Weights of a small mixture-of-experts language model, trained from scratch on English Wikipedia: 230M tokens.
Below are experts of layer 5 (counted from 0) of a mixture-of-experts language model. Rows are named router (the router's row for the expert), down (a neuron's output weights, with its number) and show model dimensions 0-63. Each number is 500 + 40 x the weight over its row's rms, rounded and kept within 0 to 999. Numbers have three digits each.
After each expert's rows: a language model's description of what the expert responds to. This comes from a sample of Wikipedia text that the model never trained on.

# expert 49
router:546531516477486497490507436523436457488514550559482549508476441459591474493493501516500410503472465476491569470586589500555502500489505540495442430553500395483452503501447519480511513501531498
down0:449535503408521552423497459550488514517529516486514520512474470476489488523492525476496516528506402502495520568529453580500497509526447527592523509522499470493534395464599480582481446461541518
down1:491465569540455507469537505501502518434483468459500523527521449575419484533435515433404515468493515533477475489480517535526453464541503450565477505443528526508515499592424475465497493433449463
down2:538479506592428489489504499485514592514546515458523457517542523521545483572533513484524461496503570561506493546501530498494512541518475477491494513479447479468591588427500465482545423510526536
down3:482496514439432536483494540528515430468514542443496483510533424524494607480558465500529491589501579462466492463429428518451439476492452466558541524529522499526529509508512485516465465565510426
down4:500487491398545553353530507468434484438463519535536502475503505518482467517535492458472513588479370522485507447517503498530522495534490534534502562546461530471487513502541494551477526474495462
down5:515461489572552497550448486452523477440524446505536579502536488424533440475550471497492480481505473535486435504468491498474552482561599506539475485477465476512551521570433497481458555490512450
down6:482517442565534479501538510521474526461562481480526524434509526492495441441424434530546453472529469471513517460477447487464528532488525443548499497467473510484564535472494427525548545480471624
down7:601538505490528539421468526452554494481550512469498519586439467523456492459528485531559475508491490457453499463541482493509499470522484525530553458523498541482497458538493513523535528481482565
down8:560528531436467477499454447577503531538533475530451503571480509539471446484532506496490458419444493492539506500566543511569495445516495589550472551465526450481499509524500485546388393524533455
down9:449463525486477503552505450538540482496537494470497506476452491456438474504412510534527558509531463493421460548501471487475471559487503507599440517504517492536477512500563476540497538534473490
down10:436487537537424464483411555573515517526521510496463432521445504553522567495531475509504541411497522433470473444487601454504544475449499603471478556516502472534510449581549488493457536442482524
down11:524462513569465488523499468527484474585506484479464485493450573558482570457534465518500496499469589543521515585478428535460513481492497475532573499545470445497499469456516463483469521527415575
down12:477454448417487444511542511593501463467545496531521499526466553538547490500406503504541497464529533451522516590525512475534554492552470488511486471446529455445534456484581557524469475553512512
down13:525550421536503498473472439509518558437543509488521524452544488490517527555473533548460453493578486489558539454481509497479489552514538479480565532473396497502538515511460494504553524503476529
down14:602506533545543456473478495516505504538530512546495542509473486485515493542470447482565493496512559470526446469586462454555503502455537437416455478537550528561550509448417473503550598504499529
Numbers in table cells, match scores, times and counts, such as 44.08, 3–6, 1:47.40, and spaces between tennis set scores.

# expert 38
router:517440563459432575436486486483496440498586507460565573480484521475549430448497499560526456528489458458448507483522535514552507470469419541566500419562459471468520485545523487486590552509574454
down0:378494533516471446532482480434490532541474509481556543478492530558479543526492522523535549577461469509485467467453477519516497525516528553486483480489442586532553512451496535525489522454424556
down1:491500487512516542487451577532494503468475502469525521480431505507436532526500540522566453539497464529468513509480609450493493523577501523487499524486474497456490418576491482508534554465534489
down2:491479467507445512517440528521505458520479532521462485525505514543493415431483423513468511526531424527438465421524494502468489472511488439532473558522556512509408455600503536493459433559462551
down3:532499500480536513573502481426493504464512533473519475502533429507440447486505484485481463467487511549534517443472489552515521492585516486507387526409465555446593436542510439485559517521534405
down4:462532537467482547447520514514506534464510514499464462486497528468553575534439449465519512573512530630476520433487517542454522443556542528560479529440482472457454434481475534534498502505536438
down5:467487476527488447435520465447453492505507525624496496476499504521543481522495483525507485535514467565422592561461486409613472500492461500503467474469429502516504420441493540505475532469502468
down6:468453468509552481504517503491449512499469490488459553505492484461536499499516506429479514538523501468494574555486475520490531476465580569538455446539465532527502538417500483506533474541537534
down7:461521597568522478503549474406451562454518538513575512546412473475538449483532480490472448561500479521587513477403552449492449517493530442477521445486549548534438472535517457498495488486527485
down8:529495497498581494562524531471508486511495540487497485515462468486574538532457517515466554514467522462537484526516428534485511507539460520494445450476527497446471584482447537473480459503510526
down9:462549506467494482500515497507449519531550519456418475458497557560465513500463412465539524414484596481554561465536467505461498509483477425508433508534494441471477457512454489510491551510459553
down10:513480542529509572508473476456521509522507562534513505467514502524509462512455431555523509473499522486512553484465501548454512533531514454500523455505447532472522482472491499484456447546530489
down11:477527498554501503495530448569564485440480465502477479444537459466600490510433514496457556417541455430570492523529512473553551464491481511522496484546512489461491452436543535513428492495489399
down12:518455482441480429471474574514447546512521519530585543508524533504546474522414487554486552521415490502532496405571471512439481504470481507567559560460454397465486532502484551508511529516474492
down13:456521480470541405490494511489467543515484519444525544523488443510440466466531520486505484430516521548510468466505552542566513461580465491534486485492535462485438386490566456569472477464501391
down14:527522542458516456486475552518443569542464527510494574454496524480530625540496408476470444570521510561472464541443528447522491415508496478446402518524439513441506509440428515528586487471497530
Month names in dates, mostly in sports results tables and schedules after a weekday or pipe, such as Thursday, March 1; 29 Feb.

# expert 54
router:522479507410481504406483532496493470467499508492507536478464489489529446498499521530556451548507488485461486498478578573510486478476503573487458484588529497483500519471468543550537578551451533
down8:439464485452484519485494482583506429529484448472499516472500457444466511494488581469466468474525537501456461471495575464496479416518548528437458572458491551462509502496482440485609519504516461
down9:530561412466405507541493524501462425584522467508570508534599568498510528520527513472524493461481520456532469505500444490457561563504478478508452539521534513473440517492464579487495487477454527
down10:482611532558528528529553483438450483486490438454444515534481463440502562446520506480538547459485454454414492530506535467509513467553510459542496519448575504521456478558472504486500502482488622
down11:455528548483528473543452577490474479459533518475545505498497518531398423503444553569550481527506515540467485541463513528498522542553569508527563540515518489475473516513516433460513525547478443
down12:472476422427538443532459556476417509435534507395492534535529546480509513438478531481520445481469466492478472408542514499461544574502480501527493515497515522544443473511471471596465485530448490
down13:512426530477501523577506485521489487486542485553568496461468484431446459478467488454503478544536478435438485463605524469501462469443505465484566521433467565503575485558490471493511569535559503
down14:522470462583549504550503466459477494529474526483489459510540494471441455559481513517544508602551521460483494466416477517466588503469591491548494450512555489549438535452453525496552545472523514
down15:449514467455490527506450517471497470519546458493469506483502502515462491486493419520469473512529508531529496508455444486454538621571464515484481497453456478509522465536508512549589545454534485
down16:506543512560463573597519566518551512502517530586496445578520441516545446485496441484484532509468476470481476498506494503520516474464558460512475521484546468467501604557514487461504446518479480
down17:533508491498462516538551577513538534497432578458499492505556512555483504513515476414572468433560497507539485447515540488541501465499435542458409537504550505510455491509461514432520539494514507
down18:505512569528502557487521533455524560554565472477572513497475591442482471455529473546534519472522547473487455491498543497500508432564499493485450511474440494495553450479523434442554436589502538
down19:481413457467592445505450551522538485480577463460481482523490499536468513502489477487525502484515481466539511413532430539501514505540534510459453420474487530553499507425436471539461543506464518
down20:526532515525467457467564543552513477620509508467483462538519504514468540543544532491504565530529546448519487475466556473558498466514441456449506490499602513515472475517526523480483478497557506
down21:476474500510499551452469459524488584498457541508496502495448528443563545579500512496573529393531560475467439516451452498504572442535460463489538513538516460425468497555474539467536459476545550
down22:498479546514517526511501533437557493487492492453444517505429475580527475484489430564580564527477505541520442466494521475528464491417496527533548500553493511474407546596474434523439442569453566
Common first names and later pieces of given names in people lists and tables, such as John, David, Anth-ony, Eug-ene, Bry-an.

# expert 63
router:468468497476511574433532481491441493495513542474536597462501442438507464480464536480444508540465420418400577497505530491563449481509439553442521453534486429476494546497497502540495538494486470
down8:517488541454491502523465444489534483458441505505492476498472436511482530480488481521508491505580451540476486514382502502503467550514437500578470483494431501495511516441437507433545441466560469
down9:557458493576486498479506441467458522448510505505444549501461492483466492398553468534478537491473521559512495496493552534545470531469514443477456454476519491464534544441482506571467486490552613
down10:504491429499539532516562460502450570502451456443489517525443424488509462547536415477565538558495501506458520556494447462521503562492478486460498543504455507502526539520552472513564515536556450
down11:438479505531516440507525457534417484527534473543335499517432433465508549432538512454542514476502476591537492543481500511517530462484539491516497435481458515470455487524529507510488523488506476
down12:421506492505458505506467568536456519505569472496550512536477495569439465525488535489429511540497458519470568476493468559499540510449528491471468492527538451474563510503511572516510546539568455
down13:545519516464478502504504539480439552529476468514433527462435545485569576460502452504523452479522535429512470485510541442497430457527544482515496531532479527530482515424487482448454524550562492
down14:533474460471554494445541475548545474505489497560501501465482542490593489519504539521533511421437555511501511478457459539435528518551420568503497481488500529605616484579485532514499529563529472
down15:441521407573492510521468500522558525445497490514466401481545450476441508508506510550537559502507435481427501485460471480487474470546461481537487578507476539460559563478525575506511534467520472
down16:508487490473580421467581490459498501472526579390532458551459504454535490484538503490544525532471544512505501510487531511546505477498445477410542474437522496507518426533423609525492520483441450
down17:470497478482547451446537482536529531546504444526410480522564540427502559451489598459430468519477473487442494464473442507523494544513497567494510529493541514529484421526527442492394511438488472
down18:454507580431473493503504452473558473485505431450549495525478530486512475547466535525510552436567546498557557417464572461461541505549446562472520512490510473536553472566507536521492512496525496
down19:465468556507524504505513473530505452436459520464473528483425475491484500481517536453512484488498571528492477530502529507429530521519498466513515463488560550576550483535552509559527466493613552
down20:483486467536500494483519523524509441504485564520533413511463497505408483534500563462484510496524475368519402457514471467541506584467499450473487464498511582527518469577566567524569502503533482
down21:504491519537471501463515436518522513532486513562407499550524519546460571524517536462507457529506529525472453471464468562497506490500588531523455495494520524576508490408438546524489582542446500
down22:433431510523514558430491531399493531497468539447504524544494508588498546479479502537498508403575562513500499512470553454499444468481479542517565475521523478518454439482508537395498499514427519
Prepositions and table separators starting a following phrase, often in sports or career text, such as at, for, on, during, after.

# expert 33
router:427500539433446514474464511491459427465480516528533529408494457467478505483473519556495481530513481475487530582636557467532476467456496569562492457543504464427467575520508481511579544458521462
down0:430524435480611546470451612517545452494514485468528526553460454561452480544507478487571527413456527528510446460533518620510582479480517524542477543503509550524482523467562519494516502545508489
down1:467486481518478460492465588523492478530525457475486516474476475490507521489445412500435477555504544533514556540516483474522530495501425573440577515562571462539441450508559504475495501468509467
down2:509513447456514478493506545543495487465597516467550514465581493527526489530482514436549503476506554484500537448500498592562464449537529439504444412532477525506518447536475586498526617534494477
down3:507473475446490466546597527489537500512452500475482507467504483478519504544541535497517528489547554469449533414485552435429441551544489551542486506521419474531446547496402479522488476530441485
down4:477502441534567510512563540442502571564530636523489512557418492514468477467428519505538467458531533476537566531486474503497521475476469545495578491516513525541521504541529547491507493490524560
down5:530485503478542518471457496578421544503504485473568441508445558496485500447463570513531453491458478455525455517516424458464468526503467448434449575498435510487478525509537577521507591482502503
down6:454492428464432520525442617522450540517505507496546516537488474486490507484527478538506479440542483587511555455526494493449544516460540503429513483503467507513468524460489519511466443433398577
down7:469487537487502515488481504520447490493493487543534488388479461532508468424522480473493517432470501530564491561537473517470457485508492480452556518479590456537434542506542469537500502477555477
down8:513491496523503497522516597522554494475512502523520498527450502498472567529455506519506456450539450581568504510503556557565598510490499503469507442571479495511514474491449510418521517448497558
down9:428502555473622496490522484547479456527497543405524459522529510448507536558522525513488516518469490494504514546588452466495520512460501530482437527500477482562491544530504515449552522571526521
down10:477516430522580486509490566510491513489560504516509438542488550569527491532507465516468549472522520516467493493608535509444476490483505511442520469516593578441446454467566544564436497582514461
down11:503487557539472524519503522447491564483516580483492564546527499520485447544488546501506517497492471508430556452418495495464469559485512465505546474553500506482492544501424439506511543492528407
down12:523535482524471456532539525540491514467414566505508505517446510543472515496493495535498447475496506572499496543517472550579477494460536525518449423472445492466536536552421473562462476437529495
down13:467515477484390467501536529524487581514590520443538571437627593582485487528498503514489492530510540469546548524472508449482524447504472523441439541526543469426488436497530502485505453535483505
down14:585564422558586503524515493533462424455533507493499509574541551411533504501481550472521516521494481423491475442507538515566477551485627452532498524485482549464571438494488494540538469486547515
Verb particles and phrase starters like up, back, out, down, In addition, According, as in leading up to, keep up with.

# expert 25
router:440497559490408533468500467516502366489534609509545514497470535466529449489503497517454484562528493545466479492468518497548478464438497594537510510547477453479493468544470483472584531465510472
down0:477465476446550504559434458466421470497530505483498461454475498432440548492464515541451558551503496526433533521492452476500514455544505488511589494542512439508492544449461554540476518477494464
down1:489495543533472427453509527517488472571530409491487579404532516459522430488460534548537502611539457531462500461450481500538444507463468478486518530435501505471516479547413452505539495554493511
down2:413560487471459571454539546503457475455415543512515432534486405490489529510508544481488508445480416545504507530510476463547464478449478452525473469612534482506486592513435552474506496453505542
down3:527506422481511508500424501481510442528448517498499554523483469549459509431469479470494517487436503491425516486496484491471425559480528508428514524455480555479493540503532508528520567514448540
down4:508516519535551556486468494491498523486463499495442613481488450487493506441461510539523494550580471505470519501469478526450509517543416522548549458542495495437548540418462477553563482522469557
down5:483548469491439437478571472492438484518537429523483494440530511509509485496496525540493428580491474581524475558534491491494599565480580502436493539464506478411482553514512415521504496530466452
down6:538469470417532482516532440442529485468445458496430446518471467466552534537531482596532503399437493536435527501488525441483460530502586552534471483551434496394512504526490421480479529513509499
down7:484504493477468430479543491496502484504531509428515548548498506434484483553511444451526497474480502591480593450545521504519523467505521524593510537522506560499522435464551494504514555500498530
down8:497460493564487470492435517496520472509482460490536553520492405513523546471438530464538423460503532496544531538444481437526524467569509453484458586423450558510466516559493436462466494455512480
down9:472530488452528507487467503503487482487485465469512496465549513522445503491511563534497542448502520388450486474516540530531535533524551541460551488567438509512487562546518472447542496479458479
down10:467512464477438448449585498466528497480540522513501418512539504479489521544497529485457438596519483582580513492496554522560536515464515497496480591512490498480469489547469525481523518494490470
down11:510507518509481447491571520496545513439482543521505487480512532369559543432504540523461522425470421468531547538595448561530476503501523481470479502511495453454500520533546458561513549522464460
down12:512517577545596489531483459544504522496462421488540467428540494417518462489518550437516523525452482516581449532489515533476470513427565504524481565580469519533506425499531464501493540480454499
down13:516443477552481492500485487533527539493499511545486528540547443505442500445508564488557468426459479515405536565565439483549577515497509527579496493532447462483578474518477534528463491497510432
down14:426516496487530520490481450537604466534495460483474460529518499442504508474497546459477515477533503502467467526562498504489472559536478452506598518534448501466577500610527513525510439467509489
Field labels and section headings in infoboxes, taxonomy boxes, census prose and stat tables, such as Species, Residence, Students, See also.

# expert 13
router:525495508475450557482543490507440438504525584523496486514451438483528506447450445449440506521524480511490570543533523554526520487479475494455485478538498474509509479585430514493640502514535481
down0:503475526501544492437488554405470467509530472438552526531462469545479480488499500516497466595497507490576418490522411451524502544467551519435536559459497510485495501453568493586519573514458514
down1:463445473502484452430420483457511425548529446471530524487542532456551450503501453527470484517502498523506519544512501550498394493503460550516476565532496550424532518476447568443474538523475596
down2:443500477575526549473548428511501515534473470422385475523522457488559523558416494468481482379492461518477533537468529499510480493531495472431500509499517524490535471487447517460513542542482459
down3:519487443522514442534478521513511448485560563480560493494484498455459499519517549489490527517519483468523515557510513451473494517484543548523503466521503501541454471515459549476523462480495499
down4:516515446466485493518559451463509482511517564456525487471565468598550488551498460495490512523517500418514506497474528554515555402488513540513476486446512561525500461517522512477483489461500533
down5:544520486557533478475583492447454507462532487472564513513498574480516507544431488446429439455532507524544550488533417502516494506494510401563454530452489494550543472523466514512496466576504502
down6:474535525466532463467481500509462480489482428521484517531447517498530506451493484499582484489508481487462506509462465426507495442520477494483481565466442508499504438492516479483463458491516451
down7:555556512523525529499427593510552494519472496508530504492436471506481448580534463527569451566510484505535504504458546463394510513534546464551498490564495480452491537509470512496521485439523549
down8:486458562483534540517505483514528484483511518484571462568478539527509497502531422494455429413511514540467467443491547351508427472502531484491592514508436517471477538518550504518458435468533496
down9:461532485487597593489576514493466436537494557514515595518556510535466520484524469511443461567418489538547484487472519426519498464514510528479509508469581559562468487456552445514517511526522412
down10:400522492498586502512493584509489466501524577485540423446514465487504487475515464431497419403503475527487561477485565486459522557544532491498513463448494546500490569513503448509588535477520463
down11:544457483387477453527488488421511466507586511406549455530386512449558502487464496485443507486517547549596494516530450410553550457488466514453562413448503504491528473469499481483500517460494512
down12:492523491456482489453474536530457456476563443556451454510501516555560524548501570458480560505465510568494457467442535516472519542468520495588526536508525526510527483442539431514505484532419488
down13:426446475539510600512534504515570422464445436505502520521419459475552498528527523518476559541491550494523469508557491512472470548481484482556519496457446536489569584497510528483465490520575593
down14:526495508526499481488523511518463520512519428463488502404597467465557478503509530512504520537560546506508531492544469523495495490465525555450459480567503495436480485459477444467520473591500397
Single-letter tokens opening a word or name, usually capitals after the or of, such as H in Human, m in mobility, K in Kérouaille.

# expert 32
router:537476531420453524445486456450509474473516563520450536503386497485533494518453558516512518568522479550446495494538528532525467454439430546505491446540502426424501476536523524520526513520448527
down0:561522564525563473477557466520473546489458522504519468524520513486525516507477545547566483566542505449537469556470479483476479517539461530497400487517451492492445453563506473475446514421472606
down1:460489560519558552423503554474387458494536461531540557489516585455528472442549483507466478524512533478512470491509586522486543532472453535467482477484492558507421502572544465481486536529556487
down2:528501567409494532496582539475479509538466482486452472396477552406593495454417432506514578478483520544542537525506513514509522491453513449516535523495475436492524434453461507498488513556440484
down3:502538546502482485467515571449442492568537538505515511483492491407443546492466483494455576462488485549472516513506460492518511478499484446533492500450510480500563508613549450446487450466448470
down4:534522505434474483467561390497480423478502501538523469462525502438464465570416494491507542544596497493507547490499525524553565484472537535529470441486470486482509467539478553421521437518479498
down5:569505598564489471540485571523492540476512493491520490551548472509447502459490489545579439523538478553521460577523483505506492523442535412519491437520521526565482510530384503447463494578517485
down6:575458487476455529511528551452566568441498489542458523469432506413542537473484511483589553571467510558540508511573458485477429499473521451558486462576541459492474472498517491515532502492505502
down7:452415518458455499550573514538469499541495455538480471484548486443499524501494526452534489595507561504555499483556475516524499513512474509566516487486450487453528470460495516537522468578489406
down8:567517423424488455519495482500623480465413464532436505528507464534527524543512507495470491625487528539495472468578568527484497481470458540539498519543496492483489467503469461513473495556483509
down9:501511568460510545525431446502476526519466483483532506448496518498489523551498475478556532471544482523541483520491475476527480438582522509536479527555485487473448512524468543471521520513437493
down10:453585572482556473459515575494537496451508409530451498491462552548444516462512411457515539626396502429470467405458450480418553496515496504489551538500485493517444559533478461575465547486504514
down11:522460475456434461539548500480549527541585550505505515542517468467478533511481517475511493512442501511543572521497452537504522603488520533503561551597511515547497421536554467538501486506482519
down12:488466526468589524501508476530538555498494463457489575503432538476560526501490496551483517421454497489459432474486449463577427509505457433554428601582531483481522519545473562499470517486539560
down13:551426504531512497420499477421474515507531524573436506484453515470450557464478508476540513575457505502483481533576552536542496530478551506558479493555502492488486530458472568411526478491474480
down14:463492554483569518492557571582488613517455481502514537532618493461533491560473508476453498573503453493487531501467414555520442452506605477454488485578478518516527521526441511484501510493582473
Final pieces of nouns and place names, especially plurals and -ion suffixes, before commas or periods, such as Germany, immigrants, Championships, awards.

# expert 18
router:474470485509483548474513506544477474458459507499497552492464453484519503570431520462451508555469486479460581543475529525515490554446439558516484509590496482495452513487451531515500524545504462
down0:577522511501505519492545448459541484449449489516539517474473503499504548498490512511516517538477434462457451478478477389635467472564441479504495451496463473532508548529495457502587529509465374
down1:572509554524510546533512485458454513492482456452510475483484494446502522527447491416581531533522432499514522518588487556509559520487555520468443531562474445460506560552523458513580504492500560
down2:440482439550448498449574515467553429510472512518448498445487501526544448473534553488469445494518506485479537508461486518508473598507522498446465469422508479514488446473573432541513471442493422
down3:523498440488570457456459441528471467488475431533541528444546506515502513533499487459462589533522520472479466515466512491532461524538499403541489450490447455431462537522488472490544393565564488
down4:509484493391510487438493547507480487494516518465451557511482579503570569528446579484539443495494550450562472457461571507482561482530516489493519405465605489479447456532453552445440550499471482
down5:511541465490438448492600448543514483528488459482583541496554542563389529548511504524523469556492502468505531449450528576477484454491497526527476562532425499488537562454458521584480476513470397
down6:517400549547439460422477520536443517469554603488543477479544464516448483573490533550540520517500440571471433489499541545543475499490482532530525453497594489470502503470455577559540525552489504
down7:528532513506460478472577433430536497552458571498506543533522532507452499532467496505463554529494510491511464460513470505450493496560469493592485491485478478484569460409489534540516509524454496
down8:529553469465505511440438517519585508492486477532621467523503576516540484460553503576515490464528567512437450553445508457468542480487492488506438478470477493455507504477461488426518621487578461
down9:511480477545399462462492550533534581492472487472432436479472471415467485442502515509520485517541501468477473490476565563442507484421490431554534493475511534439541499481507523480493530406505501
down10:478540483492490491525498460525523495574576491516529456448539570475456455525452470504416484533456473490533522569566497565517527485456519489460527420472538485537446484470496553459466497593496424
down11:506444494483546514485481584535447451475507480475463547500525551493571573491506446418492471641510446514509586604515487528467586487515496475488541541527543520488532518481541449502492411496502469
down12:579433508577492569496477480572479531507485534512545556529485466500519441467567537481412502515505531515518501497536529498499547497491485453542474543493476466441446502534554518461568556493573564
down13:487567413456534494489466504475596402454447470506486492491474445514588520469557472471492467515514469526505510561516485540505489554463484598491415547448513560544488520506521577504420547515521502
down14:511409492532538485469474485536495467503478476584557542447485469500514510559467529519461572581419515516496514537491485500464490562476461529501436536520540470458482547502538460454548518504532534
Commas and pipes separating items in place names, author lists, cast lists and tables, such as Gettysburg, Pennsylvania or Stockfeld, Shotter.

# expert 57
router:530469481429449574496507538466485413426495513472485561507453501522529485532501523513420483572477418452507623541500514509551475470439389518531470503582479441457489488550479513540502530496487509
down0:429545442485554550520511453425420564496423486549502537517486465497497518404524509432485490472470534423501545476522488615491474573563565500488522493519536568485484453480466506505439508459480518
down1:462501494456534550541474518523461510537593462502540519532537520404528501467482514460471577594436489440505543486518489455513494483542486496558498511556477508556452494465452508455600545533428460
down2:550502569502471507510556493484536420531432536501490479457503474478549450553468532525581499628515486558539564541470441463539473435440507480538483469546511519414467540468545485515556478496520534
down3:425525490490540488528462416518435516452486525462527459492526526492446534433430494553514549474528467474457518463460540471546546534542575582477495553458503508498496468482478417449511521481495489
down4:442517468500513493478446452411473436456543459504522463472490520472542541477517487519509529509493547533502533460529535551431531486592573507506533498395533525526519486482442488515535496558496479
down5:484457478505507555450513445562519479519373511523540495506493503526507506567470510464484523556594462526511480447463501543455477527460557576484499524494543522513464499506485475437612507448548467
down6:497556452447480504600525576470541480529455517535493458493407566551430548539436518480513525559478555453488543545531483514495427538472555493504569513518550495449584455474504474496443476504536495
down7:463529512425473441529539485529518521497507519487472468397528539529523531490501529467585523458522481461461513539524457477560490538500569483442472498494523550591470482517491463452483539483440558
down8:545510520489571485514456489469511478456555505455516576498479511459501514510477571464476425481511527548553546533550474503498535508537430497534529454457523431515511497451483521508454544402487507
down9:471496473510505509447505412458448489504489522416537430525471531505516474468508493454520574468470516503471580489529579485470535591488452487450509489451481460539476459525495437541478480407457452
down10:515457481478519518516550565499537539544496484459495498392536452457477428581545483504468464573513543538597548502539458472510431487450560502482461475438497493515531410501478607452499454545526464
down11:552464486521529505515447458396444521492486507454454528547405504480458548482498527530483499516491568508482414491482509522533458542483409523475433485479494502494438472511552462494484532510524472
down12:570563444510558450524488484399400535463441514531457442543489486502437494455452492458507470518473450509572515501553532527519451549490544537483503443484464510428485515455509543471583455559480503
down13:454498494466494527556506470436619476517536502389453454543460476473556543534479516515514460563470542471500530479471483485428497537488473479441472474520504556493478485553575491567483505383494478
down14:483512495481454559615525554517461573547494500466436462515487477504488461466525492563531471604433473498533513525392486525483538465485482559444474520563528506553481516498531489505540463501544505
Commas, periods, semicolons and conjunctions ending a clause, such as , and when, but, while, because.

# expert 17
router:536537531439442519444506506473454479521495512559465575528398500481586462502451471496461505528520478484490585505580541540551515466482503518510456463541538418459473493518450521504519477539505527
down0:504525475468486517519490500504527495508458492496510460493462461480523558449491502475501404411549514480471530559508488521529511471480488527482514547410485482499548510475571448429481462434521470
down1:505490483488484473533500458535544457455478530474502435530572483530488550507505474444516516547485460542439453433520479531488483444545513449552469522491443507488505488508506531459477523490416544
down2:424583476500545480508531431495570409541489518494444513464465516489511535528533488530508487461476555477431500520438525492502489490529513472505451513443523483463519486590520493509543532541518463
down3:519526580515528450450530421532508488458539520556552450467539581435508506469468426472495474548533526535544472522469504589458563552547478433520523434487451503503431454510501490436461538517457448
down4:560547513486445561514507511503515538565501441595494525483505516514495549468447487434505459555540498491496495557473458467497564482572406465508521482510582527473440546534548464470493608470527454
down5:465491386453460505556504497544569508481506486498463517468552512496458462454498469498502537520557562468452527497503504443523518449443543526546539483466494462531511523477445515440518511543541460
down6:492501479495562453406555465512549533539540493582544455455488576502457451484459552524502531484449514457499503508490518533510452439451494524453502537493486536490474451437431496480491472562461428
down7:529564504495456505539518473491446515465435452550468542533457580530522492514492543512499480470527497472501483426499483501544484535509466470476527491537464475525550458473494444481437432542454505
down8:538497427523479517484524545551497486469508503546481507519448473518498472489544402478510469554491463454516469565536548546465491527525593495493477530550540545550506547551425523521487560500546565
down9:499489455473559462472409514488478407523499494490575452561490493459457478518520519525431578461504476483518491501523492485419499530544516460509437459427582527498527535485479470481479559477534519
down10:572470565472430508474492513519505502549495524472498562460434501493486509449468474491479484512462493483449516588518511499582496429476475500496524409532461439485413545460460426571516460549509440
down11:510460466483430521503498536505516509497364526547431489457553560524511497415458544485518493511531481529571470543492513460468490463579529462503458546388503506491428459447527478548483513610525503
down12:447509514488463485506458489506535480507468475519497515536482458541474493491513498484494470437478473441494506478479473560489448532460579452484516414538586531531485418501576492433492525524486573
down13:565532457493467542493516549475538440516523504486530559521492472437444507550470482486514488530469535529527475421442477530504550478501523459505462455484544446467357456575491528481565450501562526
down14:485477542516585490487448503543427507475492507485504505476456463502520541566508517528489495509460477536451466498495538557497536479515586533539500491494461587490497457573514532554505561547480550
Digits and digit groups inside years, dates, counts and table cells, such as 196 then 3, 200 then 9, 48, 7.

# expert 62
router:484465517515493516446482455522480484446455525543537504474398484496553494533481549462510461493541507479459507544505550566573451486476462558563453457529515444430492484497512496512500537538473513
down0:486521407449457504437458450483505465518545496484514565512498440471479534523497509505507448480476448515505507409525523619518509565423561448474480480550504489495467498491528476535545624516579497
down1:487579500551520535485484510515508484557548522549468525508516478484456483525475516473394429567471511456486522527497450443497527554560511461464494421424474470551553512518512467523530486447423456
down2:501517490490527511495517544565440506510502477528538518532572546523497521440453543482557459542531502506574501503541504514534545482515522511520503508486440388598469529501503478425507507486540560
down3:528476461464556532497534499490483463438482527484536459465536564429508491477495465507517510481474557548456524538483530538503448524468414435521536511489423428479433466442585513513429544602497503
down4:467450444472481439487449507513524460495492443511577479421528459447498514484420402466412468576465481568469555503510456465519479494516527503479464498453546538476569470386539483472444508573503443
down5:407507525583472510448507457562481458529514450569518485485501444441531479498519568496454467585451475497606516458451543520432488518512484444558463526410513485548517604521506500516499533543458543
down6:547521529530530560485474501614467510527518514522488506560513510526453500390567535426534457596523470495455496435581534536484533484478530560465520520470388486526475502512530476495531509475542479
down7:591545513506530549520447470492516507470534468444542499540522447510580452439475481556488499534499529518519448508543453501520452457517488542494531608537515485485431480478511453543435507493491578
down8:425454578470569525482517503531446528446515440527559504481488534466486506470486566445504492481515477485476426451494502525462477569542538485551441490512515446434523525468583540533534497503479532
down9:489529520547496491502522395563526507548452471566475482464552453493540466500483501478439553399521484512529544574586462471472419486483491483443594572546515521484543510418543526511550441505573526
down10:514446505468520550523516552508526487491493491503571470513451573480464520493491467534441539475498479507443494527568443495492534538530494494509442381467480447482510439543469493488555470491526518
down11:528464529418457481517470573524442547548484503469499550557537554488493469499477495534501462532524542510531508491537512540352548571426549500489518545476507479511474537499435538498497512503508590
down12:502477497497464498542483527490518518490573430495436481525489522503470540470507429454410472508501454574471419496516497520531551558514490548497494439522545560468507466546578503609474540484479511
down13:476494541475535499499469539550521628502605509502519494487471509487529561536481510467544414474494458463487471507578458463568577458543478530579492528482535482509534466452492502536494465463586534
down14:524538491505455462536494534463541520586485515448463456523509452479481468520502506470451487527547496467484460457447486517501481521572549446463520463465521472478461499470512492474528529582471489
Final pieces of surnames and species epithets, often in author citations and name lists, such as Gunnarss-on, How-ell, Cur-ran, immacul-ata.